python train.py --n_layer=13 --d_model=192 --n_experts=128 --experts_per_token=8 --d_expert=48 --d_shared_expert=0 --activation="geglu" --moe_layers=[0, 1, 2, 3, 4, 5, 6, 7, 8, 9, 10, 11, 12] --router_score="softmax" --normalize_top_k=true --routed_scale=1.0 --balance_loss=0.0025 --balance_bias=true --router_z_loss=0.001 --n_groups=8 --groups_per_token=3 --init_std_router=0.0162 --lr_router=0.000669 --n_head=6 --n_kv_head=6 --head_dim=32 --vocab_size=19607 --norm="rmsnorm" --norm_place="peri" --norm_eps=1e-05 --positions="rope" --rope_base=10000.0 --rope_fraction=1.0 --qk_norm=false --attn_scale=0.177 --tie_embeddings=true --parallel_block=false --extras=["capped logits"] --init="normal" --init_std_qkv=0.0312 --init_std_o=0.00612 --init_std_up=0.0312 --init_std_down=0.00306 --optimizer="adamw" --lr=0.00241 --beta1=0.95 --beta2=0.98 --weight_decay=0.09 --lr_head=0.0122 --grad_clip=1.0 --warmup_steps=511 --schedule="wsd" --decay_fraction=0.385 --decay_shape="linear" --final_lr_fraction=0.05 --batch_tokens=65536 --seq_len=1024 --doc_mask=false --train_tokens=258400000 --steps=3943 --dataset="wikipedia_en"
Below are experts of layer 6 (counted from 0) of a mixture-of-experts language model. Rows are named router (the router's row for the expert), gate (a neuron's input weights, with its number), up (a neuron's input weights, with its number), down (a neuron's output weights, with its number) and show model dimensions 0-191. Each number is 200 + 20 x the weight over its row's rms, rounded and kept within 0 to 999.
After each expert's rows: a language model's description of what the expert responds to; "gets" lists some tokens that make up at least twice as much of what it gets as of all text. This comes from a sample of Wikipedia text that the model never trained on. Tokens count by the router's weight.

# expert 61
router,213,193,171,193,200,247,221,194,168,182,166,185,181,198,225,196,195,156,177,186,182,170,181,191,210,189,211,195,182,236,204,179,176,218,211,232,183,192,176,201,202,182,196,168,214,170,207,205,199,219,188,175,174,224,187,200,180,213,198,194,205,193,195,183,189,203,171,206,186,186,195,220,206,232,218,243,198,177,214,183,168,211,210,207,183,172,207,168,173,219,229,214,242,187,179,201,166,169,194,233,183,183,218,195,182,190,194,172,192,189,198,210,205,206,178,198,228,235,224,200,239,206,208,229,237,188,192,209,208,173,219,184,215,211,201,209,207,204,208,232,168,164,182,184,217,177,232,200,212,185,244,177,223,207,192,240,194,182,200,206,216,190,217,189,185,178,231,193,184,174,220,158,228,174,188,211,193,190,210,207,186,158,178,193,173,167,219,182,215,203,189,182
gate0,206,220,191,208,185,229,194,225,197,213,224,182,169,217,178,209,218,201,202,239,243,186,218,181,159,202,199,177,207,200,208,141,181,205,177,226,177,182,202,206,165,176,172,160,241,181,188,206,203,213,208,173,187,214,199,230,218,220,209,200,181,187,184,168,220,188,196,222,217,197,171,222,206,238,207,204,189,153,203,173,197,194,195,180,225,157,199,229,207,228,197,220,199,210,198,211,211,205,157,175,196,210,211,233,188,211,189,206,197,157,187,226,214,219,217,171,199,217,242,184,164,194,234,191,228,189,232,192,186,187,212,156,210,189,219,190,212,218,196,224,196,188,206,191,224,213,213,184,191,213,222,187,190,221,210,189,223,188,213,170,217,180,213,179,186,183,212,210,218,178,209,164,210,164,194,221,180,220,200,205,209,229,193,198,163,186,197,215,213,179,206,208
up0,199,190,213,259,180,205,223,217,170,222,183,200,178,181,205,215,223,180,191,196,205,208,212,215,166,232,240,191,203,188,206,190,203,240,219,200,180,200,199,172,150,191,219,156,219,200,192,233,203,219,214,194,180,206,212,220,203,192,215,188,193,210,183,172,228,199,223,213,172,192,227,200,191,204,193,200,197,160,224,172,209,224,173,182,229,164,191,244,224,193,198,194,221,206,214,222,226,155,208,178,204,241,197,245,182,213,165,202,221,204,192,168,183,195,194,168,196,144,225,197,183,210,224,209,224,189,225,216,187,213,169,188,186,212,208,195,184,224,204,221,204,191,187,218,204,220,177,195,211,209,201,182,169,180,216,185,207,226,222,203,213,172,221,194,188,193,189,224,224,219,234,184,183,212,211,199,213,211,194,193,223,195,210,210,168,170,218,199,225,181,233,202
down0,203,224,197,260,209,193,229,190,203,202,195,216,193,181,199,187,196,199,173,182,196,162,219,178,211,187,200,200,194,195,183,208,216,207,195,155,201,209,194,229,178,204,161,210,172,182,218,220,229,214,205,176,182,200,178,211,223,211,180,187,188,207,178,198,190,189,184,174,220,140,172,192,204,196,174,209,217,194,178,207,230,193,175,195,191,240,209,181,204,175,223,193,198,196,215,222,210,183,171,220,202,187,185,221,213,192,169,166,196,196,204,211,161,155,184,185,212,205,218,153,195,179,167,203,223,242,177,180,210,205,167,190,208,179,207,183,155,191,194,164,210,200,182,183,199,221,199,195,210,183,194,184,175,228,194,253,174,183,211,210,229,189,190,211,191,187,214,199,137,210,165,235,208,180,190,205,182,221,191,195,191,210,215,209,197,192,235,221,204,213,183,200
Description: Table row and infobox labels
gets: " by", " Total", "|", " \"", " Turnout", "Personal"

# expert 11
router,224,227,191,180,240,201,188,236,179,178,167,164,197,222,231,171,207,170,173,209,174,176,164,188,213,157,222,186,183,207,172,182,174,215,163,221,205,194,170,199,178,194,184,178,223,186,223,187,182,209,189,184,178,215,181,216,199,225,157,194,204,189,191,177,188,230,170,234,181,165,176,215,206,214,224,234,188,180,196,180,180,198,202,198,175,202,218,204,203,216,235,215,215,201,186,208,189,182,195,226,184,181,208,210,177,198,222,179,169,172,169,209,236,218,199,211,212,204,224,180,211,196,232,222,213,182,204,215,238,174,230,184,205,215,223,192,216,196,203,214,184,174,193,197,221,192,204,191,207,178,210,206,233,242,227,233,230,195,199,174,165,197,203,174,182,177,223,177,181,181,198,180,229,178,184,221,189,199,209,209,176,192,188,196,176,193,199,180,212,196,192,198
gate0,198,191,170,195,190,219,225,210,179,181,184,180,181,186,194,192,209,208,206,201,210,186,202,183,199,201,209,161,182,213,200,172,195,220,200,209,176,169,172,235,190,168,183,188,216,159,213,193,213,196,197,214,170,250,178,223,176,210,196,184,210,157,169,196,179,212,177,200,183,193,218,225,224,226,227,191,178,176,229,204,208,202,218,196,166,173,220,171,210,216,200,219,204,164,180,233,169,186,190,190,180,192,183,198,209,187,176,175,154,191,182,234,198,235,180,220,207,243,218,162,220,233,198,223,241,199,187,210,197,204,207,180,215,221,211,204,237,214,188,225,173,200,198,190,214,172,214,200,231,184,233,190,206,195,182,224,204,166,181,186,204,177,207,190,177,169,210,192,210,213,201,173,208,170,179,205,222,192,194,238,210,178,192,177,182,186,191,166,217,169,192,180
up0,207,201,181,192,156,226,194,188,168,196,179,196,188,168,222,226,193,209,249,220,233,195,229,167,206,193,186,195,185,193,224,210,170,218,194,196,192,190,189,227,209,195,208,205,171,206,181,185,189,220,195,207,193,218,198,238,184,199,178,179,237,194,174,212,189,175,200,195,220,213,200,180,215,209,201,176,160,213,215,221,209,220,207,161,182,192,210,190,196,232,225,165,222,198,179,232,171,181,206,210,201,193,198,211,201,191,178,194,174,186,188,221,173,203,193,220,208,237,208,145,235,208,184,225,186,223,211,201,159,193,182,177,185,210,180,192,219,179,212,175,178,152,223,221,169,176,191,207,225,170,202,179,180,175,160,192,198,199,191,178,191,217,189,194,195,183,221,202,228,230,227,186,198,154,199,192,178,168,205,241,221,216,195,202,213,224,193,199,214,199,236,204
down0,172,196,189,248,193,224,205,223,184,179,208,232,188,207,205,189,225,227,208,200,221,204,163,171,192,199,175,192,204,209,161,204,176,209,196,213,212,219,209,183,228,180,212,182,203,184,190,195,172,191,200,215,194,238,196,215,177,187,212,208,226,193,190,203,243,190,192,211,178,209,204,178,226,154,198,155,209,155,192,207,200,182,197,196,194,222,200,179,199,241,175,199,216,200,218,200,153,213,194,212,170,205,177,193,178,178,170,201,148,219,185,236,196,217,178,173,171,183,157,175,199,220,219,206,191,197,203,201,219,188,203,169,193,185,205,242,196,187,232,209,209,227,213,217,176,223,237,211,208,184,197,208,201,197,193,197,224,191,197,214,205,185,184,127,202,207,191,209,225,192,195,168,239,200,216,212,208,201,214,208,178,166,164,179,211,210,208,196,196,199,210,177
Description: Commas in lists and dates
gets: ",", " with", "),", " was", ")", " is"

# expert 54
router,199,203,157,155,204,196,198,239,195,189,169,153,168,202,228,188,208,191,185,204,188,192,184,179,212,191,213,190,177,190,194,194,196,206,159,220,191,182,171,226,174,193,177,185,232,175,215,187,194,206,181,194,173,233,173,203,196,213,171,186,216,172,167,196,197,242,167,234,184,181,197,215,231,205,228,199,170,169,231,214,177,223,216,188,175,193,218,207,193,211,228,212,201,168,179,240,163,204,194,206,177,172,192,215,196,176,202,192,188,202,190,217,202,212,195,215,203,220,217,195,209,216,204,233,209,197,193,219,206,175,198,168,215,216,221,174,206,195,226,219,191,206,186,167,223,174,208,151,200,189,206,199,209,229,220,227,224,179,197,190,172,182,203,194,171,156,210,202,191,198,216,184,229,190,191,198,212,199,196,223,179,167,160,165,199,197,212,197,215,167,180,177
gate3,192,196,208,203,205,167,215,223,208,183,220,188,204,186,154,188,222,210,197,231,202,199,193,242,225,219,205,190,196,181,199,171,201,225,194,212,179,177,203,212,225,164,219,197,221,207,190,231,204,186,226,197,204,246,222,218,206,195,216,184,206,190,195,184,180,235,207,209,212,193,176,197,195,181,205,189,177,208,231,209,208,186,182,224,179,196,189,200,189,192,161,193,233,220,192,256,167,232,212,200,171,191,229,162,195,202,193,165,219,188,191,195,188,197,222,227,154,194,178,208,186,226,184,210,220,208,188,209,179,214,187,231,152,209,197,191,207,198,178,211,189,162,203,246,174,186,195,175,194,189,213,247,201,193,195,188,227,188,208,165,196,260,232,211,192,207,229,211,194,201,193,197,220,223,208,205,169,195,194,209,210,184,215,214,171,214,246,187,234,219,212,188
up3,213,136,204,209,192,182,198,210,195,193,208,187,239,185,197,200,195,198,228,261,220,222,183,233,211,197,213,211,202,200,213,193,196,191,194,194,184,195,195,176,223,203,196,190,200,202,166,196,177,194,181,187,182,235,183,220,181,196,179,205,227,218,199,192,182,196,211,192,197,199,184,188,160,193,170,209,165,238,210,196,199,170,182,216,207,167,180,230,210,246,194,188,189,203,192,209,192,206,179,215,175,170,222,181,176,180,245,198,228,179,186,186,167,244,195,182,175,190,180,199,209,231,180,213,180,167,186,177,186,218,192,212,199,212,192,180,210,205,172,212,178,171,186,214,211,178,190,183,213,193,200,181,207,179,233,214,206,201,201,169,211,249,232,245,202,214,221,181,208,203,188,203,187,191,241,220,188,209,193,164,180,209,194,177,175,186,240,228,196,216,167,175
down3,258,195,216,172,183,172,226,186,232,200,195,208,207,186,197,177,179,227,219,158,207,193,212,177,204,224,205,167,202,189,156,198,159,169,197,204,189,207,206,183,207,201,166,208,224,214,217,188,188,181,211,183,229,213,224,238,198,223,198,184,198,184,198,174,180,210,205,182,199,210,175,179,249,205,231,199,188,240,202,203,185,201,218,236,198,232,201,204,222,216,174,203,186,184,186,219,217,226,238,184,193,197,189,191,206,195,215,214,196,214,217,206,198,243,208,174,201,171,197,179,157,161,252,242,173,194,197,197,180,194,187,216,186,198,188,171,172,212,214,208,208,206,171,187,203,166,159,188,197,203,203,204,196,200,191,157,171,200,187,195,197,170,200,212,200,192,178,223,187,208,200,207,227,223,198,193,199,181,212,191,174,177,215,185,214,174,184,209,201,194,249,179
Description: Table row endings
gets: " |\n", " |", "4", "3", "2", "1"

# expert 12
router,227,202,192,188,212,224,201,237,180,175,175,183,197,196,231,169,215,193,178,188,178,197,178,164,229,170,228,198,170,223,195,192,195,208,182,221,207,184,148,204,173,185,176,188,225,192,230,185,176,216,209,172,182,221,190,216,174,215,158,196,188,187,177,166,176,217,191,232,169,197,177,240,208,209,236,245,174,189,226,171,186,204,202,211,182,190,219,195,204,216,221,219,199,193,193,220,185,182,168,221,184,202,230,169,199,191,217,193,189,180,175,208,204,214,190,211,209,202,217,185,217,221,247,212,217,198,194,219,220,186,226,179,236,202,217,180,221,191,187,200,190,210,189,192,226,166,199,168,219,179,206,204,218,219,211,206,216,185,194,171,166,182,205,193,181,198,232,184,198,200,200,161,226,187,176,220,207,199,215,219,171,169,175,195,183,174,197,170,199,196,184,173
gate0,198,187,182,184,215,223,222,185,152,188,175,217,206,182,211,212,159,204,196,185,158,188,219,180,180,196,244,157,189,213,168,210,172,211,214,192,212,157,198,217,196,189,168,171,193,207,200,189,181,216,204,187,195,234,186,185,195,233,179,238,224,191,162,224,167,211,203,194,197,217,193,216,196,192,224,215,194,209,216,165,213,194,238,185,206,192,168,187,232,206,205,204,189,204,172,158,192,160,192,219,190,180,190,209,210,204,195,210,180,178,178,217,236,179,197,184,226,200,204,206,215,187,204,236,206,247,170,225,239,196,222,193,221,227,195,181,177,217,201,219,184,186,203,204,203,193,201,186,207,196,200,176,185,223,187,214,191,201,206,215,184,218,193,199,212,195,231,176,159,189,210,198,213,179,183,239,189,172,221,205,157,221,213,188,173,192,172,184,241,186,204,182
up0,195,170,206,217,175,229,218,179,161,196,194,236,209,182,198,217,186,204,193,173,151,176,221,173,167,214,239,185,206,246,189,218,197,196,221,197,210,164,186,197,198,202,196,179,182,213,165,194,174,217,228,193,222,233,206,199,193,218,176,221,225,228,173,223,184,193,195,186,220,231,204,221,208,182,224,216,215,220,198,165,205,173,226,187,203,207,163,198,227,222,210,214,190,215,190,152,216,173,199,204,197,182,186,201,216,206,200,224,201,180,207,195,233,169,219,165,200,181,192,199,210,189,205,227,204,213,157,214,246,214,215,200,230,208,179,217,185,208,207,216,186,173,212,208,181,180,180,201,223,195,197,172,182,213,182,182,180,208,208,208,176,219,203,188,232,212,225,178,186,186,198,231,192,162,193,231,185,178,239,196,161,226,226,201,195,167,187,182,216,218,197,194
down0,165,200,191,213,187,175,173,189,219,209,199,218,246,209,223,191,204,188,203,210,191,225,163,191,228,175,200,209,218,182,187,243,210,208,251,190,198,190,212,203,196,175,201,218,157,208,202,177,177,205,190,205,203,194,174,228,207,209,175,182,191,205,221,229,215,207,187,202,186,206,225,206,192,161,180,247,219,212,197,200,203,226,179,239,207,211,203,173,194,224,197,155,179,198,226,176,202,163,213,191,213,197,200,185,172,188,196,228,211,185,241,172,215,196,195,195,187,197,211,222,231,213,221,207,158,183,211,202,196,169,224,206,175,217,196,218,203,218,187,219,181,171,189,175,172,225,168,170,188,188,201,165,232,161,181,228,191,227,207,228,221,217,210,198,222,216,195,172,179,153,212,213,162,213,204,194,212,211,165,201,212,219,208,193,241,199,197,195,200,181,214,196
Description: Sentence-initial words, commas
gets: ",", "-", " He", " The", " he", "The"

# expert 42
router,214,207,153,179,216,215,200,208,170,187,160,196,175,178,219,183,199,168,182,194,188,202,185,198,221,170,245,182,196,220,207,193,176,206,203,234,191,165,184,195,181,196,191,174,217,192,201,181,191,212,190,206,198,229,190,214,180,211,187,185,221,181,186,162,192,222,176,219,189,193,190,226,228,244,212,228,185,184,222,185,190,196,211,207,195,184,209,179,189,205,229,216,211,198,198,215,168,166,191,232,198,177,216,219,194,197,190,168,195,193,181,211,200,194,176,198,234,238,205,212,233,213,231,198,235,200,184,209,221,202,187,188,225,217,218,195,218,211,215,236,195,208,183,178,204,169,229,202,236,197,231,198,206,201,221,238,196,187,189,190,212,196,177,186,179,162,261,168,160,181,198,157,218,173,175,219,208,205,227,220,193,184,163,180,187,172,202,197,199,185,180,188
gate0,186,163,148,196,203,209,198,159,200,212,167,218,206,179,216,205,207,180,167,208,212,169,153,177,208,177,202,166,217,192,186,179,203,245,191,221,206,172,178,176,189,199,216,199,221,235,191,193,213,210,214,220,193,187,170,236,227,197,236,205,179,198,232,190,180,183,189,216,191,235,164,188,201,221,197,232,206,191,225,199,210,152,183,195,197,207,183,189,194,185,180,213,210,206,220,202,196,198,221,215,205,188,194,231,227,178,174,199,198,180,219,217,192,177,188,169,184,231,236,209,193,235,215,207,228,235,206,218,201,178,176,203,164,214,188,200,183,201,182,215,222,182,211,196,187,216,187,219,199,221,201,220,181,201,232,183,144,188,172,217,207,208,175,211,183,217,213,175,183,205,224,154,222,176,181,202,195,199,192,193,195,225,173,201,218,168,180,197,197,172,193,196
up0,247,175,178,194,199,179,179,194,211,220,177,210,230,180,193,193,173,188,146,187,192,215,193,160,206,174,227,170,195,179,217,190,200,196,198,222,218,173,203,197,206,197,203,186,200,208,220,197,240,231,204,237,198,212,205,218,196,198,229,200,216,162,215,196,229,198,232,188,213,188,191,173,232,215,227,183,168,196,243,236,211,153,220,188,210,178,215,190,220,212,233,203,210,197,198,220,212,199,200,179,206,220,216,236,197,223,175,210,194,196,196,212,172,205,190,208,196,209,200,200,203,215,222,194,173,211,206,211,214,199,175,188,186,207,175,186,182,182,201,217,195,196,200,182,198,198,234,177,191,217,184,194,180,208,236,190,200,188,212,182,197,191,131,211,157,202,232,192,224,198,258,169,199,197,184,195,240,174,204,203,175,202,179,192,202,186,155,228,204,198,169,186
down0,191,209,177,202,206,211,216,206,202,205,208,203,212,203,196,199,180,227,196,212,220,203,202,219,214,196,182,232,186,207,150,221,165,229,205,167,178,215,204,152,205,213,195,213,225,213,184,218,177,213,203,212,216,198,189,200,224,197,195,217,222,229,207,182,182,210,205,227,191,220,174,214,187,184,226,186,206,203,145,179,170,212,192,207,215,210,166,201,237,199,223,180,179,192,215,222,197,210,205,222,231,220,204,201,209,191,223,203,175,221,185,185,203,218,181,217,205,210,203,219,202,174,202,201,205,203,241,203,202,200,211,228,194,186,180,222,175,233,192,171,207,233,201,181,186,198,176,159,209,241,224,192,211,197,232,181,219,211,200,223,260,187,233,185,217,188,233,198,178,195,184,247,247,224,199,200,188,217,159,196,196,195,208,210,193,196,224,173,157,167,241,232
Description: Infobox field names, values
gets: "\n", "|", "==", ")\n", " United", " Country"

# expert 14
router,220,207,178,199,226,208,204,204,170,151,182,180,187,204,221,171,196,182,200,211,186,186,177,172,215,177,225,167,152,220,197,178,162,213,180,220,209,178,187,203,188,174,176,203,216,171,222,177,202,230,194,188,169,227,167,207,200,214,172,196,185,166,186,173,167,219,170,234,192,169,166,217,224,214,242,214,174,193,237,201,186,218,206,183,187,189,233,186,189,184,222,213,215,177,180,212,184,172,174,217,200,178,190,196,181,165,223,189,182,201,166,226,205,191,189,217,225,216,221,196,223,219,223,208,213,207,199,216,218,200,216,192,242,211,211,182,215,205,176,210,163,186,186,196,212,172,209,179,214,190,230,194,220,206,231,217,215,190,182,183,197,179,213,174,190,156,219,208,183,192,201,176,250,177,186,224,192,194,200,202,203,193,185,189,182,189,190,179,195,182,203,196
gate0,196,241,185,184,166,201,166,196,202,186,202,207,240,181,190,198,179,183,185,182,213,192,215,177,189,229,225,185,183,200,216,215,195,188,216,220,181,214,201,195,220,203,224,197,192,200,215,195,220,170,209,204,171,216,188,213,197,181,166,195,211,215,194,184,187,204,191,211,188,183,228,191,237,213,238,174,179,222,196,246,212,231,205,187,194,148,221,183,196,199,184,208,205,160,206,203,204,217,203,184,204,206,172,166,204,212,193,219,149,210,158,255,241,205,189,208,209,187,205,227,188,225,196,168,208,228,179,187,224,231,183,206,195,188,183,206,206,181,219,211,176,218,195,199,205,200,180,213,213,230,229,150,197,202,196,193,193,194,171,225,203,219,201,219,209,149,197,218,231,179,179,221,192,186,168,231,205,159,191,181,193,185,226,158,195,218,188,182,180,219,202,194
up0,212,155,209,187,228,205,219,203,197,216,188,175,190,235,184,197,197,229,208,189,176,214,171,203,207,180,175,212,225,192,207,174,229,211,180,192,215,194,196,235,196,199,205,193,199,206,178,201,182,209,175,217,221,191,194,201,198,199,250,215,183,168,210,225,205,217,193,213,189,200,187,208,184,204,160,219,200,182,212,145,206,158,218,187,173,204,193,219,191,200,217,187,195,209,194,194,203,201,202,207,183,199,223,212,203,170,214,174,249,168,241,130,194,212,190,187,184,224,194,168,197,175,194,237,185,201,196,218,196,181,196,179,179,206,215,190,196,218,175,198,215,202,223,194,212,207,244,216,189,188,192,202,201,194,193,202,210,205,245,176,164,176,215,200,178,215,188,189,163,235,234,175,182,219,219,160,235,194,192,207,185,201,189,233,187,158,201,213,218,152,201,209
down0,197,165,174,181,196,222,161,205,198,228,198,194,194,194,191,210,205,176,208,192,234,180,190,198,209,228,172,185,220,195,198,226,169,198,193,181,194,223,224,197,223,204,208,197,217,161,213,169,237,195,196,223,221,198,200,181,188,219,191,193,236,205,213,214,243,175,231,212,207,193,205,163,225,217,203,186,176,199,223,224,186,221,215,176,187,144,142,175,179,203,209,166,195,222,176,190,210,230,211,171,196,190,189,203,195,170,196,194,230,211,194,231,168,215,226,228,218,207,239,193,203,215,190,187,184,204,183,187,195,210,214,205,213,190,201,197,181,190,184,211,175,192,216,190,226,216,206,178,175,217,198,220,226,225,203,196,169,189,197,196,203,218,193,205,250,176,206,219,240,223,182,218,221,232,159,209,203,184,221,201,189,219,202,207,189,215,197,203,194,194,130,218
Description: Adjective and noun suffixes
gets: ",", "ic", "i", " and", ";", "is"

# expert 39
router,222,200,177,172,222,225,176,209,180,198,197,167,196,193,219,198,195,181,177,194,205,162,195,182,206,167,233,157,187,206,178,178,179,217,196,226,194,185,190,198,188,185,175,181,209,180,213,196,202,206,170,187,194,224,198,207,177,231,179,195,195,179,192,181,175,215,177,218,176,162,166,238,218,215,204,201,179,193,212,192,190,213,196,177,183,180,227,194,205,199,222,233,203,173,193,201,168,204,164,225,184,178,196,200,174,183,202,190,191,180,181,209,240,217,173,229,228,245,231,182,238,209,202,226,223,217,179,208,239,181,210,185,235,214,242,214,211,203,219,199,181,211,191,184,208,187,211,172,236,188,243,195,214,218,232,226,217,180,200,174,180,187,195,185,202,188,234,189,174,198,204,155,220,171,176,197,184,208,216,204,202,175,181,167,204,196,194,202,203,178,189,174
gate0,191,174,193,205,184,210,216,190,209,186,214,229,176,151,168,172,177,227,167,206,183,191,219,220,174,200,202,181,189,193,185,214,153,219,221,199,190,173,171,198,196,212,207,196,183,223,190,219,203,207,229,225,207,187,210,199,151,200,188,156,206,196,181,186,217,188,200,185,212,199,192,180,183,180,213,180,228,231,197,165,199,181,187,207,223,175,177,187,210,229,170,223,169,192,210,201,170,229,216,171,205,204,200,182,225,264,199,178,185,157,189,212,224,168,232,230,167,205,218,205,204,229,187,198,207,188,198,179,223,235,222,188,218,184,219,221,188,244,209,198,219,212,183,230,203,167,202,179,185,195,197,229,196,191,188,191,191,169,206,202,222,159,181,197,209,216,196,207,200,225,170,192,195,183,193,183,192,207,205,185,195,198,226,154,199,172,181,202,183,196,220,214
up0,221,205,210,179,235,192,202,173,191,171,173,227,177,187,224,191,189,234,170,243,211,227,197,232,185,201,203,193,216,226,187,196,173,229,180,180,196,175,196,234,220,228,183,188,195,250,186,180,237,210,211,208,205,215,221,176,177,190,201,209,183,201,196,164,223,181,200,174,219,220,215,222,217,183,208,190,258,181,203,187,182,211,207,245,185,151,183,169,204,202,190,240,204,216,218,203,194,191,204,173,188,226,199,168,221,209,209,202,187,177,209,194,202,211,199,206,200,181,190,196,172,177,212,174,216,218,201,183,211,203,217,200,218,202,207,190,201,213,191,187,213,178,179,203,212,187,254,194,181,177,223,232,207,228,191,221,219,200,192,197,235,229,189,212,201,220,178,215,211,196,171,157,215,211,166,182,192,162,171,207,198,222,234,194,189,163,173,201,200,195,206,207
down0,175,217,202,205,172,190,190,195,172,165,190,203,186,197,205,217,226,213,202,203,186,210,190,158,217,193,242,189,194,209,214,197,155,210,184,200,191,186,194,218,239,163,202,188,174,209,201,190,211,154,159,182,183,199,205,187,175,196,195,177,171,145,210,172,190,180,224,198,211,220,209,187,235,188,194,199,187,235,231,187,167,201,171,175,183,224,213,228,212,176,163,194,200,205,192,217,211,185,171,181,193,187,193,205,186,221,204,195,183,227,231,166,222,216,181,185,197,187,192,178,197,206,234,225,209,184,194,202,185,185,221,179,189,208,197,193,230,171,193,193,170,201,179,241,204,192,199,158,197,199,157,185,176,173,196,172,170,213,231,160,192,187,216,203,193,231,201,192,201,173,176,207,204,216,193,216,197,205,216,229,187,185,219,197,232,174,212,185,221,223,208,155
Description: Topic nouns after prepositions
gets: "\"", " |\n", " World", " game", " United", " European"

# expert 46
router,192,212,187,177,229,211,202,221,192,172,158,187,194,191,215,177,172,167,191,207,191,183,197,193,207,179,210,175,194,228,195,198,192,194,207,205,216,207,163,209,180,184,154,188,216,175,209,170,179,201,173,178,174,207,181,224,188,231,182,195,190,194,168,197,176,235,178,213,193,162,183,198,206,203,225,224,183,183,224,179,188,202,234,188,155,185,233,187,208,222,221,207,217,198,172,211,175,196,182,231,176,173,186,194,185,175,229,203,202,187,169,192,208,212,185,209,214,199,213,172,229,196,213,209,208,183,179,203,235,171,219,181,200,219,206,169,215,197,215,207,198,202,180,205,239,174,223,193,211,161,213,203,247,233,192,228,216,196,175,202,200,187,204,185,177,175,201,184,167,186,221,198,225,174,187,212,198,204,228,213,174,177,184,171,165,171,176,187,224,201,181,150
gate2,204,234,199,156,245,202,177,222,194,184,170,185,202,192,201,176,178,193,217,228,194,211,197,183,201,204,192,203,191,185,196,205,234,172,198,196,206,198,173,192,226,211,206,212,200,210,223,193,166,211,185,190,182,216,220,194,188,199,198,218,213,204,214,168,199,201,175,215,158,202,212,200,208,216,237,205,202,187,199,235,219,207,181,201,189,183,203,203,181,234,180,201,208,199,186,198,194,226,170,242,181,227,169,140,219,198,208,197,200,220,204,169,201,191,189,227,183,177,181,212,188,224,189,229,212,204,172,212,209,187,217,211,202,224,203,173,223,216,175,200,198,183,212,254,224,207,220,207,224,166,209,196,223,221,164,221,259,189,195,212,194,203,163,214,218,154,214,209,195,195,221,179,235,202,208,193,170,190,200,187,195,185,152,160,214,182,192,197,201,233,156,217
up2,213,192,191,198,170,180,204,189,201,182,221,211,208,193,229,185,210,207,192,211,186,208,204,224,206,203,212,207,196,209,226,218,176,220,177,187,176,187,205,232,181,220,203,207,205,187,207,224,225,187,214,236,174,190,192,236,218,206,195,173,183,185,211,197,184,222,199,227,199,187,190,190,201,186,214,211,202,239,194,166,193,198,194,192,254,180,195,171,183,176,204,217,228,193,181,217,185,196,203,201,200,182,203,228,217,198,179,187,181,185,204,221,227,218,230,191,197,225,222,233,192,189,207,186,195,186,197,187,154,193,189,154,165,203,206,232,215,193,213,174,212,196,198,181,147,190,180,207,178,265,192,183,174,183,226,177,174,191,188,165,180,211,217,184,177,224,166,183,187,211,197,201,212,183,199,215,232,267,166,232,176,198,175,233,177,205,193,198,187,152,209,189
down2,242,204,99,183,209,187,180,199,172,214,210,155,195,218,173,213,203,195,191,196,185,212,180,217,187,218,209,190,218,196,172,213,202,187,189,219,182,200,208,165,199,201,211,202,204,235,208,178,183,197,210,210,218,230,200,176,196,191,211,245,184,188,225,178,196,188,202,177,185,188,225,190,204,206,183,196,214,210,216,229,214,213,142,187,204,213,179,215,186,206,205,176,191,176,206,183,230,163,178,182,192,175,208,185,201,208,197,203,193,192,207,155,223,190,189,266,225,209,193,201,198,220,190,233,200,224,215,220,180,205,195,213,221,205,218,150,224,215,196,206,185,173,196,229,215,220,209,179,201,198,173,208,172,173,192,186,220,198,191,189,201,215,208,218,199,172,213,217,191,224,200,207,222,215,202,207,156,202,200,181,239,204,181,188,181,191,196,218,180,218,170,193
Description: Function words, verb endings
gets: " to", " with", " of", "ing", " that", " in"